Experts of a small language model.
Size: 10 layers, vocabulary 24092.
Below are experts of layer 7 (counted from 0) of a mixture-of-experts language model. Rows are named router (the router's row for the expert), down (a neuron's output weights, with its number) and show model dimensions 0-191. Each number is 128 + 32 x the weight over its row's rms, rounded and kept within 0 to 255. Numbers have three digits each.
Before each expert's rows: a language model's description of what the expert responds to. This comes from a sample of Wikipedia text that the model never trained on.

# expert 3
Month names before day numbers, year pieces, en dashes and parentheses in dates, scores and measurements: "December 1, 2019", "(1992–present)", "4–6".
router:183137106151155072150127141157166148123161147111126100029078073091081123145142161138104136142039183132102073123117140122119113117154100134112100150118164116155138133068144139138132147107104127172153112104119201103137114122116148097085185087184097111099123104114108136124125086156184133203093132123158109204177151099172072102105128091129118070177176136183160096123135133125111101142116101172136125142004127105136134147107137104146169108205108134184131105167108113101104089142120109112140145141171110137113148175078177135147078107133046134107138129131136151163150096140098143129
down2:178141120083157146109083076126169099176146153101157149090111154109114163094124139133135132086147110214169130094104102120087095142107175170117114080104169149135156147125093112100147129147164144125094176070147133140179148134159121129135060098145175150157181146188161125111141114205183119110115107146126101153170113079111163135138152089122146091157093141133173099064165106101105102133103157199139084128106147100157122121122087131055165128110142090114214130134083182152130103162173098120134100116099112125102109164124134182136221094161150062110183096091147091154166176132093124148
down3:145121144143179151096078158113128102113133131100111175075132130084163141052124085147118091100123165116173148178132210113136136068124184166080123134095097169123148104121133060114097118116068143119153169155123177166096181141125098165088097093151132114118165106104089127134102108057150137126161160069120138157152124136153163101084082128128119135166096175131170060099098131119120164088126126090121148184091177147149089098164164144155093103154157125189091108139170111113140087160089154125138144114036155130096125128146133099139213097141133102093093214158148088140106133149133155172
down4:114151168122180146085128120142140119144169148140114091154185098154080129152144155105159123182125116150141077168141099133181157131159155115131174181170098103108157113138141070131101131099106118076118111108132138129131092205118120138196092130132126125133155208131134183205116153145136125150108159154085129104141155120109081162110079123136155120151106122099124127147131139119132163116127103131143086086126039118129102100102120117152076138098137141136062119124149044160192107126119127126169095130103181080091178063164116049105080089127218181157078092120193129095131122180144139077

# expert 2
Numbers, percent signs, pipes and periods in census demographics, election results and statistics tables, such as %, Votes, income, −.
router:161084147142154132127128123154172162131145098165175089143091090089104108149164119090117097137078127127101082123166161098159119100141157139138109148172136139129127141081153102160107156112120142144159100106052148089104129165090108154119159104128137081123175111139121160118114109131139128138101156155099114184117148134109056114113149079152135101157152173168137120128124144172161096105148151198160141152053112087115042195070092098150094015190096211141137121191137123118130059149136163093129095128121158093172099136151113091162065095116100154182194140085119125118158082144135130161
down2:150097163060073149142157136145168133117134119116107110131120079131146144149129116135140102168200121086157163177129105127102142114169137095154170094141170108088079157157147088152108087113150066093160103159128123107073161187190083100132164107179091145166141111115154122111078132170170108147104167108228149173116160087140107099119155121166117130131171134125128131157174095175128086113143142042149067178105152140138086195114098149153147097140148165159079131118115166117099131153114060122158117175177199091124147121130169129186134149124151098108155087117130166158102105108076061143
down3:161099122159118128132151101150131148165108098104110110073166165080140153063138165170086127145084203137115132145100108152127089148122130140110152154053096161127114129164097172126154099087156167109124105063179115052170133136079092067104131135112127109097108119150155156115076141122071164163139121067145083190126181121148096126093129125166180136133101156153119116198103124190155068162107093103163082109181112127110129090132214146105154087131167180165146150142170106145139100162215121099136114127126142138102126137164183137128184155071127149110146086105117127079100095155116166134
down4:104150127198099164090098095139092133152179082123132163114130095148074158142113122133215157122147166103176117136135137152172176133190122114120152131206111181088142096122126186120134126100159165095175116101109081153127123092142107176158142155091154112159073074049129201127146163097131131063158113138135118146146102144141083113042121106149130117125117085124154137132123209103127164097098190118144128126168127125111183074123139127129134196097140135118117116185066115157145171124147082098089073097109108144110110186134105080135084103142086110113087150160165136129120099096143181098

# expert 11
First names and name pieces of people in tables, sports results and credit lists, usually after a pipe or dash: "Michael", "Joshua", "Jeff".
router:141114136161175102170109190136186119166172109162077090127136045153144105134130131159096101115046170068130085140121126109101124104102171156161095115131113118126151179132170111109094117132087144139162112133136204110090114150120118093130143112133078066142140162074151175082125107140152122107122111141102184140114138104175167116100159130123094089170149123192106109078163145137093088149155067122146110121030120099143097147109074161113080131124078196179124148157101160141125058125105153126146119109158151092163139155099156115149043137155124096129154100107166179127182098148115195118
down2:134106119112104166065152107102140084120144186138163171124085088112114166071166169134139091079095105129124120122163131147148098151127127134140155139123116140134093095125158164151119093076128128128152177078092120174140171063117172123157177135109140109155098141146151180113147182114108129073113152142165119102108070133132125174194132150126168101168124146124134128117110167133088144110074128255110135101159170111120167118124096183101207110150186076146095118149117143115150101110131113174145097168096120146138133107098143208068061174135109115120169063161097123116124132107126134137
down3:112111148111117132130188113186075120171136149143130157146064210114126126102145095176161104169066037132178175157140110172186130111133133141162153121118167107174139177123169107098161106031133109146120108057176107134100123150154163126102136173157077140142088101104163141111138151158159148115134210082141094138141127131082115110205155112124105129101162119137109135094123109113130111133156115069179124135135099099113122113108072098174152120095068196178121111080097118119091134150085157092136120138105113174136144133160152175133079134115152060158095153142115100106089094152188152138
down4:190126141114137161156131143201147123149143155119101156124142158135199187114097150143097104161130146092151147129136089161099110152113110116126166134092123124127140086172153127140105153154133156160118126098165150129111143149108197116129138144103143127119095131151117144115130137173129092075138120122136139067114158131136158132105146113125131167120102072117106111148163172201107141117149158000137088102109113137145126110117148161171134093142172134122087124079134141114112162138080106111158090129105146132103139128108112157153090233106184094097127097116154140123080098094143171166

# expert 5
Modal and auxiliary verbs (would, could, can, did, may), infinitive to, and closing parentheses after years in citations: "(2010). ", "would have".
router:174059094166174068138135129133124137127143202111137089125090119093074125134124142083090095126064124118124135146156149123113058097101133155116115127156128139156176113136123120134109079116156106166168085148141113138063142178103147107110132118132118126114117128049160127150142093156147155109145193158143120196201156165150077145152135134146089086132163119184127085136164138114067122130153136163157123145044126118126139142117140086142075112198103166144103088201150196101122123088143155115109108180193141116141148118145163086112090158117157165159120124147216192171123093158123184109
down1:072090125108113185099188153093203146150172178155130136175142166147101182105110119079103115192104183124057166140105094133144103155140164164093152134151121170108090137139101090116145107120137188096048171120178125155102141115122114081140150179098161122110094128080114119071190131123091173149116192106108115127154139175167091097143125176172136198170099151092105080135096115144145103124166143139137154141144104136186179098063141161155091165127122062151102061130127110139133118119174107178148121083135108149157122140170173167157141116145171096152161160090122107116165118118155098140
down2:146099077139118158091122140129139137140096122192120198144152091115180094098136119120121099111154133164159118080123139132118136136150147123080115136084157141101114100129075145132157148135093154135092146141140161131106112123152200145116126152175130137057130161090110141050116143087072138038163157102102092154171123116086120128119081061098131114187124167148122121104157193104174137122136104137056116109132121171145128104109143121141112135101185075106116102117133132216115139130129053061104092112113075076202093130122104117106052159096074152172112160161060143116173063142124143123
down3:132105123159117109076089148096126109129161092119155149151148131140157121105129114181101150169101155016094136118123061139133119083142138099079124162112144136160174132108092142147112167101063179052065135098096130096100177134136156119125081149099101172140152163114121134146128095202135191157164155152092125129148118137167203113136141151047079154099137104169163033127131176125122111113130166195080117116143143161154134117085105158116087076116117123126120170126151132172171102094135155125094116114159062132144103158085131099094108157069145116155189194125093113131126156116129152092

# expert 1
Prepositions in running prose, especially in, of, for, on, during, after, often before dates or noun phrases: "in 1908", "presidency of".
router:174061108160142122144126159143164132176125138142176089047057078089099127103103171083100087171060130126103096101124170128125112108094187160109071117129172141105165089179167116121110089137100174124150099190115160102152095159115138158136162135133118119108152164162184168108103081152150116079101150167090154168199212162142079172094130095110107101131153124157092106125163155126126124128158151130174101138076106123129106140101161137170110102188065135158086059135147171101149083096066124090115124153138160129155144125098118138148111093151089132128175142138205150156109136122105120160
down4:061163082142134130072115156093133174152117062111058127137154076113097101134148184145139138129076107115112080175169116143136029123148145141086125088090103152122149098104084153134113164138099174140120143066121028121102163183144124152132189130124128183139123152103161141114097093091112114118127148130146136167050170143163177118132207116113100147145088113150110071126143118103136142138121115096160122116141147142136122093189087128127136160122089117153120157111130140073176093106161136100117108204142147124139190117152132161139246043155119130133156135118103150121118108119125122165
down5:164228156116116135179100145113127126126109088129013114114157164135127105168109118131126088134135150166148145089126136091095146128098163129108111153108100154148109101120080108094122085094119128110154111068070118132088175087079189108110132132070091123174133124191095107078074128148134111129099151072226134163114137085151185132103131120122156129150116199138092142146107146157134150167123116157191103149182170150114138129071162108141110096180089109098158117108058151123150121162109151102135143103174119159124118128142134137145038125078114209190159100111120162107127110115120142139
down6:148120160150140061072128134111130158096129138100137108095129075113129108146153095177123061200170094177138122153146112101073109105107088146101117210122114099141065143187153136119126139110129142061115156101166137018141127149179089149186085124145114142109099169151135112113125172151110111170155104140157085159134145147117125109146153157099164080075123064126155157095117181128191107146139069073126164111165136114130127112135119145148152130154114123128088179111101083131117165198133058140134100131153154101110070047184139163185108152117158089169162128177126136130125128145153122084

# expert 4
Opening pieces of proper names, mostly surnames and place names split into fragments, such as Bur, Wal, Bar after Mc.
router:153122150163140083144177145152213113100101133137156090098110087135108149091141072133131150152000115068169096142143104144140057127127155129145121118133149139110136214108155105136087158122129153136127124156084133139069144115094157203114162123157116129155118140155144176140110095146162115160121159181147140190156132160161127165085160123110071077140135102102118122105186153165091159109108116164112112125086100180126099127125109151202174163124131147158093134159144128120120083117097128150158138181125159094204134139137152140135022095128106158176131170142133111134115178123100148184
down4:151115118108164081046128110100152148175148109143116143094134179134127154078096088106126105113147094180159153125131122121143091107164154135111171125163090133164131089127121070144152143171142171148128135116141085161184135121158167113075128117130137106105138126119155171144105191121157092137089164150122126161109088169139132152120099139119098130113171114112137135111097129128124114159087156018105152142255098144115088116088152070104166147130174165111116163132129098121149098143166186163133153156120150133157145151125145115145008118119061156128106103177098171143104156090124119158
down5:087107109082122170133128108096094118112105191118148096121158201082156124168147104080126108080095077124073162159133103133140124087149107130110107164098130174140134172144093134132155195141153113096138114069184152086168119089137103160116169111107090139163052155117141123128161165093131083159131152190126092112121202128106154113190116157091142111117163133110156152102185124170136106118126146137173143151157123172131136125124072120104192181100161115153124168166112140134132226120139128134140129154170158172192120176100187103104088135147082141120178094145166134060120134152055069118
down6:165091133135128100081161140162145118175126176150180071153127113139054149138121159102172130114116123148158091150114127078087101137148142135141118150078075078109076100171118144167158115134127122130144111126088087117142092118113111140123157088081109073154130114069143140103133106097152150130157146122161148131112179104117133109157160073134052115197103175095187119121146148115092128137157106176086122128189101151125132119073157133155166118133083145141098151092074172123133097115191088186147106130147162192127114072124146119098182074118064202174081104164033109094184123098111102149

# expert 6
Word endings of Latin genus and species names in biological lists and synonymies, such as -ensis, -us, -ia, -atus.
router:113120117144176102099144099173164142175160154123099114121140094136086098134104179137070135141158163111154090110124162113081141077151140161118116087141162140109163213114147135067091125150078139173120086140090148113120089172134078153129163115147046151098128180123125162091150113155154127121111160129165146124205112123157084161098157090096059067130185110171137124127134123112129110121157124120099135118079063101136107174113133117154111091179078149144119123171108168116157134100110159083123117136175182151119151156076156112079070139133113149157232068141169155190176081147123171142
down1:130149160132140081095123094147149127130100156073116078134081081052109133145165155117152097159126124132083112137174058075185160141117081119133136178156111108148121124115132138147157136133113115182143164132127101157119136112109184113093119151112102131123148133153112130120109141124187121154142129103097131168110219130098097068136167121148084103131117130083095144151076180108063134039170113203089088173140199163115163119149172079143124133130130097138074153122122098123129131122122132144114105143106051176148132158156144129133005139086127207115084136117122089148192086107119144117
down2:134073165145077186092166105122086126108110114119153137083186141094084141094098149188137101177130125113135120150179142120066111119113163090157144142057145107116094124144133120160107100105181129183126171125146137139096144113114186133126125142094121153137160134102117165091161150120140100116083131148132126090164088156123205100073142179146097150097152118116168087119085132096090160106137141183145142122107113118100064102088136113069082147077091121178134096074130063096135090134135133119127110061119117156141144162164101151211121217134107173156132072174074138089150117172085199116
down3:104093093166107142108127163085126149126177080105110114080153166059097123137086153166069131162117087130139171151157123134103138120155073177163091104193108196142110132115150114085151115109104159126121099132142173094097145090090114199114209093171082137108130134105137141112089148084103110156154103155200118138070127120119126117124154127171144101147161114171121161107143099112161157165110132137137170106178101164147117194169146168194124105108170109076105062169122158054181160158168156172189116147128105177141091114151118165117189123130112147113138043096149128134153146124120082106

# expert 12
Pipe separators opening cells in wiki tables, plus infobox colons and dashes and heading markers, such as |, ===, Royal.
router:157112080177164125122108160123138125133131149141137107052131071166044151114112125119069136163064135110141108133129106133087142087079145147126129119159147149121179162111125060076141100173092143125147121097096198184112119134093109110130154110156118105072155110113120142113169124190113134067090154159141159145165132215128076115084231122084129069132136106175082088139102095183135131153103108155127114128022136119147096163121160147129064101154154138168103098147179136161125081084072171127106177159136156126111115111103094142104091109192127138133148123131125130160154096142131123143
down2:111071101112124164133052069132126156143194093107133105103185171132070101070102120126081163127110060130119093155100144128097154197105172150118035109130050089132148120182152163070131111107115161096134113138130160088119138155087109134122112140166099124152145136104115104112122176104115107158116175121091140146129111098123145118145144110099096137107130067118175137161140119116126110121176138155093128120116172123197169107140120107138106181137154166141116143109133142116135078116128144158173178131116062115170092118151177160132055087135168147138037152143167200091119096099152078204
down3:086077121139123153118069098187125156155068121158094136107165149132200136068080116146114137131098133128048171084081122060156118155137085179161129109156158063145140116145170087094131148118118107134109151107122182135080189095174089122126174140083129172140167129082152144104154081122147156087156122164127078103100173208095102147164118088130159167125137131150133189121111114109124120111153134058133075124079162091107126066084219138159156149106139104090117168144142120169086158124102160134168100182133143164133088100142173143091139110180150122083136114132146104111124146142150116170
down4:165108154127127117068168116144115147060123126085142074122113093117095139135109186107130121143104168095119115104153162135092131102136120128110137079087124107068153145137125139174157145159129107121138118156096110081157111067161093141106172155116187147129167106156122112103119151089125104083092126122108112106153187125139087130147140138101127154152111104133182133106132091150110111111133079000154141124123146152081079153143157161172140082160179120169143178136109157091078150070081127145096067173119140148113126108191159096105118040144114185099127118134153114138105167121092125119

# expert 14
Final pieces of words and years right before a period or comma, such as States, 2002, gallery, However.
router:195089163183108089166096113181173161150150198118169072082047046100116108153099078041121082132049135185115103119167159146132156080118141159148083085156155143112148124125128135152159093136146146140164114168114136200134142160154126120124154091106111169109126135077127160101127111125148143172105215131161134154139187165118132132130141112117140088139128123174144100111165105183110094154133135160146106142114118100109124176100138120131086091143100165170122048137147163158115133106088185106117133177139107138133089180088134095120101107143107163112168155129147154194121170136113191121
down4:080161113157131108194132138077114141121159139137154140091082085188099140233088116111067102142116144153130118145094167122076130146090171084107118118119157086137171097093176182145173119178129087166126177137139145089129108163126164114134112139168104156139143106141102141120132103142118084158178119128105129106171140104167082143098153109084100099093096143125107110175132149088100157104162120172126161144134138127089153121151100167123070148074135087119160195074109156146120104137149115150128130123159131124118036138124096126087255138071083092119087114098157156119140154146171169098
down5:091102070087122160121117102145132111175120161181115194096161191099147109122131183113145118106052165150111083103148104102091136146117100114145117168077126138082154242110154152105151060142107120103060132121135072092168106135109155127190169129130070049115077131153147126138124120105098135118129127165140177138115117169114166134136120099093107048112120118099145138123100107074078069159117114100134164116094136079083131118084181127138151111140170110173160093128135137125099153173126146166081155132186099089135168091118153069110130056096128149168143126130179126079110118142134110162
down6:139191088136085147113116116097134151162158107175164130090120112113139141180077176122103095135152141229148136091163125165134130118170122126141147121132139126226114156164191080120130157144107170114118173102071130154072155049114100061119064126141124151055099125157093123144162153151109128119065114112154151188146146133142151108134075115134146122088154085089110131147114117114152106178128090043139160121123101116121130156127114091111110163105129169127137133137095138185127147109131111080146096087139165139120142167088133069151140110087133094127104132064140164096152107037044171123

# expert 7
Past participles and verbs after was/were/is (located, built, replaced, worked), object pronouns like him and them, and word-final suffix pieces.
router:164128117163162062157134119127164123131150164145167074110062057106118097090110174085137135138090157112146132075113145095063141093132167149129106114156164099110162233172143154141119081163135148134153099165130167079110097162121143183143163132112115131090165115081135158104112061139167162198097197102151154143177169176118109141108141094112096061171141127171126110124146139090128109172162158159198119149100100123123109197102130081145095147139068145153114103136078166135114131115083165076128121116129119093169104113079176095105107173154121124130174131122157175188136154137104103134
down4:179140124113157123162126173117091043124104094114125121165131087134150130161172186149139090116105168130157102113095090090048116183175134106121146125072146147164186113162134163102091174111132138112154141124117093053129141119104104136102133112097133171148153138143149099116105144119156122118108105148141159135151113193130222126115117092100122146128125119098177127139124100167145141175142102121115190157070137159123089121118103059093113160124156139094105175112135124120113074160089082158148118127158067131139063112132232134044086080167125192189120060145132158111121085130091125148
down5:134093058145137107212171124084141140185152057087082105152147159158154112144130137087087073111117090165160113155126127089111112156136137168099177122161139094107122105120106120076084118122113148136113175129116115106115150142169134183129148107070124135115128079182123118155165179165148137157131150192104149160099076130106038133182130186104130069107058145121107115118093122148125097105127082043164132118082149171144132144054151159131103090101121190142079152172163158122112087093126176142128125137142083174124147155078145160166163120125109047120139151104097143165160114105135131121
down6:124119086123147134127088124088126104117108169148085255059172166123074142198166164141121163121111088114147155068168125112099131179088086111163100074108136111111143185115158182101108094076176147137152091113092142142212112088128169106130129150121138143135174099141149126126182139119100081084123116126074126119096197127122133091129123111181157177142103150095124117092166157175152147134138114118132118128170109158112103148066083156136131188163162090128175130140105164101146120145171139093107121112121138089156176208120152114138078131120151118152139119090097153083055126167126106146

# expert 13
Line breaks, pipes, separator rows and header words in wiki tables and lists, plus numbers in cells: "|---|---|", "Score", "Pld", "MF".
router:168090162172199083116094137170118166137166173104137090158079066100086073149123177100119081121070140113169111127148148126129110072136134116117143142144183111081167144092137133130087153088104136172146106132095186132125123151150150169107190078116098084095133089135126125108122110116133103102125185127154085138157190209138152154083122075134120093187149146186122108097125132176151133131166152165143139147041118126146125084046135121152118135185119148166100100188135125101135057123122132111111162186157115104116100127137145079098030153121128111115159095106158146146157126100087152153
down1:145072139154115147137145127094211179111152122166122164117119117098103130116168115143136083078087137097135091154138126132135113119191072167150124126093192145153109171086127140162105095119093105154123156117136123228075119140146155117133115113070110155093076130121110090128112178137160181109123077098164131130101107090125134139106104112124022168158151086175110127074116181143135132154147081110067157103065172107187164164131103122156102152197158123137150107114087138071156142163095108114144119119084155137104078151069127105146224137109136092077138131125111149121115141125155054144
down2:137120125199064111171142121144203131142168132088153128152168091099063062104122126136155168199134176188127143165152101123119170110089184100088138194179160167152142141105092113076138153119118179127128155098062114133137111110147163149184179140120133113136082150135169133070189123093119102119158185111159128097113123137134112103183148147120117088181128129082134112116079153063111151104129108169113126109103178152094114123141142165112120147087140086104103109045136122065129097127164108148108090108063090132149159106103117121133127178141097123138174173100086174121129088093061102098
down3:136118150145100136121152108151127080141099106141165182151142126105125080073136135153137202033116121112123158109135171138106088109186104158107097080117122154182196132111140175099077165149092125125155141069095098141164121059097158110062081105082165111142157159122129109114123137122116104141134068121101140114178099181143208091069094121144120190087162144161128127094092117134129078128123156108109111143130139105161082119155129133197125149111131146168135093106124187136106156119170138147093145108157105157081067162166183095124132115126194077113117178172135171178183122117078173109

# expert 0
Words inside names of sports leagues, cups, championships and awards, often in headings, such as League, Cup, World, Award.
router:174091119142173149154126141144209134157121145109135072062109055166107097147115168117132133177135138143156085097161119102116092090130100128156109093159151165081165181150165153102088084139125099144182103088076116138090121157176080124145123142145091099115119149093128181123066142157176135101095137126155135128149115198144095144110110095103094122133135112137085118100155130130133124128095173178199103124000085144124140166122084162119115153157100148128159105182095109155153108102140194084117195164120151124190214129098165149118076107116108140136151100138112129134124130147131156181
down1:157064144148143118146124094104103096135143151180155163079086090183116148142131132179071121113074165107174088072201096134124133126104081135097101190108121159167118094157151157154093106085117090104133106161053110127129152096141116146089160116092135107110141097114178144128116086134089134116183138120197149148179104171051131089167147108131188152136089119118099108090136108131136125176117162124072118106214130135128155078064092113162126138190149111119177105113144150179132063129136148116073165081132084134130099125144117113120103113154160170161086111109073140088173093107065151134
down2:136137142113089110159087122144116101144128156113111166126133144182105112135114180221129146157119123133137149164129168143153138120145097097170131158123158145139072169171127160121220169146124095142099172112107105148185135126113151153146163142095123134176119174128073233070126113135127104124153091143135147075086124158134121162073123106100169135191157065128116133116135139138098130130132067115140165180167117110136123118123113089187110172102182167144104125153120111159051146112066136130065105196100123140160109147136081121137024066104136082096173127112152061120121097166132151165
down3:131145127123135128156106079120164071124153108160126165161163162139078126102093086145137125132167124166133144122133090092206108101166078054102069169201148108148185124103174083174102067138065124149091133123165111086161147075104126201112118145159087096142108135129121135127147100094133156108148152128148125139148084106143113211142080126175110076124092039132149108148097159122140145155090114133131108134019120126105138101131124093135127129097167078103163144096103114144116150114103132104076156096147101132151171157131188087093080144148142126144114230100101120142097112138106138180

# expert 15
Infobox labels (Born, Location, Website, Released), dashes starting list lines, coordinate symbols, and endings of repeated French place names.
router:137090134144181126175130176150140121119138181116131112139103110091064115133099092124146073140115178131131138110120103075071120105147142137181067136112146132104136119156181133125109077122078185126173095089087212150125132148097125179130178148131117087090157148117109122131150083131197155121118114110145097140186130191134095164100126095101056105115163138126171138122115138129119124182187100199148112155077070060103122136112083110148115077190093184116137130200152164114122169089126117118151123140112138153129104080118153161147047123161086173145208106137088146146122126101114183104
down1:160106108125227077101078170127152100143094185161127095148096100095118087152105110087184101108179160122157120110125163107121117099107151132100108114115183088182110119109137122140085141171094138178202144179161144131075099118155168124151141163161120131162115113124086147123121107134163125151145163115105060196127143122073108063134145165115079100126067085184106085130122110077127074157144088158141128159167109182105127151152190121138134074105120137117080120086111089112166125101079180144186122095061174122136108137146135153079183168085102116157119086156128105168146135179102139120
down2:112123189137155136088143187150105095116185131109149067120116074146141124094125168114160123067161141126109173179138132187128097109142134136127125116119157164126143145080163149188174119144120089103217105093061125180130139166152094166209110134083165138111067198149117087093113106135171117154109131102137160130109142069129153143161100103102091147149153108180091126149153098137192049143118182108110145138089063140136107149130153157150127134125193119093103067149094118086106146109122114158143146122155067182181115152110119129145196108130123148135187093110185135069096095134139140133
down3:145123091089132198122142108146088115169104107173100186043109134096132168170083106120110063161095095136090126137148134118134164157120083157179165152143130114132080130139126157120102193074182168055114158153121116166096196083206125114157143150136115160118119136114128163131130126123101164151138114151132091128123175125094164099069127108136136153114116078051168127122131113108132163119088129130125081141154144136110106174087159132119156193065120123139135124098074081102143159152120122115188153074095064122163111045122087177093102094100126133151138119148071100144147142128148216110

# expert 8
First pieces of longer common words in expository prose, often after articles, such as dem, cl, trans, pre.
router:133096091166175102142114098162165146135145118148077109107103081135082130115113068076122145127092168147119101144173170099131125098150113131171156168102170114114162171117115111149131138130140140228117142150064131213099075101125091138129182101165119104120191141127144168043142113110109093157096127137170120240139151147123102095074208112123144119145115129137091072143126150190082146190124107178168161151155087086153118130120152105137110123180135098166125095119129087144131138099100134104146155120123145084121191164128081128128040122132108168116182125085111163133161131128093126149
down4:205181142165143106124178126103138129105143165151102109174122102126160080147166149160197097102147118139181136133174098162146115149133162162135126120134126123143153094075142146129110128134144121152166082141113120106142173087136099133152113100140134125196091113122065136177139123141159185150081088110142073189116151118120102052198121124083143157123125112061121110113126142129096140132119187178136117162202123142155136129152081146140162104132070161151151151126106116149199104157153155086076107081143074167070141082163083217148090111162166091119106164154104094072065149124134112080
down5:200115145094120174125116101143135123135148102132112138117099099095151140083139171100145139121178146137123180147054158143098119121086156134135138116131101167157166118133130137195083149142136148149098083106206096141083158087053169116143144162141097154142135111142133124182076077074094116113114056098155153133144171177148133156138172080068163177170162177115143090144199160125175128152140123094155095121220174145138122128156142116054153141090115140086125130135162195155140155129123194121085140151070103169140120179127145112080154090161140144153117104076118101098180164132170128120
down6:157130148104158100156120120115127150119079099159181139093087122119202077141134154107137129178175141107074111140152174153099087080117190167190133163143103103141147182065180158108100182161099124139121152124108124130203139089112128138092189052119113099111161118164135110148154145185089109155152130131117104094146114133112142116097129102203116106139099148166102085095110129197144119093105113149098124134127088169137180093102089152128127100178106163115113140172084106101119147096135137049106088087136147119130094126138154144081204154113123048104162090106138184185081115182128138080

# expert 9
Articles and determiners starting noun phrases (a, the, this, most, same, several, other), plus hyphens in compounds like one-time, one-off.
router:175125114180132087155118131186144121138132094111121120094055076113027101168109181109123125149093088141133134125104131147120131104110141144107089081175168126079133107157161105143077096138097137169170109140045161166119113139073115149113119116106155133050108118123135133115117076136170079129117162110173149164204152114142137104153142142099092054140118121125141106161160132145095136163168132200153098118075111104178053186078140124182127125133105174165134094143147162151176076123079101132181136156191166064190093134124135145118120162120123114160161090134126120136134123114112125191
down5:198144190124105148164127112129112170103160142178141160119130135089116154058169123139084128105116105147082133185155159126158109106158147152107155135169071107082146153121119119117118126103117077165150095127114184036129113085144096122188128092157085123083141153117121130153072080119104205127129101093143161161166129113086066131094161085149085135104160123170071118134117140159096155131156099132136104103125178143112100091099154081084128175127129164185076180086141114188150150118083136158132147127167124209101110125091118150116152146108162196198060127147109179123119126090099135165
down6:101086099144131150183149159145121143182127175191119164157169148156144106165131091158144150095108055093102161135156146140130145163169113153082160167154081094131151122070083163133134142113085136072159100094177118120157118123139133140125118063133175046100165099094099109160198133077086112173125192115159164147135066187113099118142051079129115131122098142138166108093111154151235151165097069077178177109132136089137111109121120114097097112142142097121072137183152110107138089156157089124134100140164117146142133149145098127152095127131126169089140195147138094137172144104139134162
down7:138151117177097110118133148117133144131132166124151123136171105135110147110132069161189140200160148103135134145169193138168115121089107128100130139203136167126094142121181159134170114167108096083183130153123125100145145160122113092089089196163083134126120084106165158175114123099092098131195181050122119125142120109145111158099148147097123123077126056109133049162137130071159135173148102172198127157189153094169124050147134143158098073179158089168050101111148073134124128096075089123118120140095126145143119154095153142131173154072094090112114153098066127112112121140098128112

# expert 10
Commas and conjunctions that join or extend clauses and lists in prose, such as commas, but, because, while, although.
router:181087147132117152171067096177152129145133153128086066078068050112069088167108147057112120126096123148147077104141125131116134092098168167122087106187156128126151158121172120170111105115085170132170120156095149097037067116115154138148147130125123104090158121089126164103114121156149156154074190166108150142169182178151084105091185091083100090149118097159133102113136103145162116139120146140150127108091119099166124186123103157174109095155105127146116100145162138134101100125097155057160149179125126094107109185095150106153113142126117107115145174082204156178153131152077182137
down4:147178190097118107109176151129097128145178067110139157168155090093146094156145134106173100107162149129130122095115106189092165113150091103162128118137146128078126069157163153137141149077067157123075094132169162107136081101097149158143148140141107131190159109189130104106079115093090099128131207132150123169153138126168164131146125134096100172104141084174126131131155103173113121165199149000121142154081083083170081139098125144126146183093166164120111141189139148143128055148069158124133095149168157140129137144127148158157133097152074113110126129197143160080098110130123149151
down5:165117067155129147100184132172143130111066138144089115159080119135102121065100185073096164116147082115102125110118165135153147106086135105149145129153132183106114199096163107142099075154104126108143071107096131073140143162073103141120107139163189107128085089186162097123097185101115100164128122135188141134114086158165113080132065163143114116138204129143079128070126151144138119129173148193127201128112110171150158167090131105160106115178069097192111134150152130139145168136188114153140147194043160131115151095137130128134148129138158060159107122168152140140163147152135161143
down6:083134143150134117183152121124107087135122171126092095139113116138116122178109101091084151091079180145105115168096131114145105110142153139110135194127114126137076099128142112119168073078109089108116115116169192116115119151110107170112068095115138091166134158118127205113129147134135128180074162120073180117111077108102148153124158159142180165127159161104096125162118141134169097126177095057123092095189140091131099104092047151150161097160094174123133090163088080102092162114132171084171093130136125133085072205140167116165086140159131160106128140165178108075106122142050066093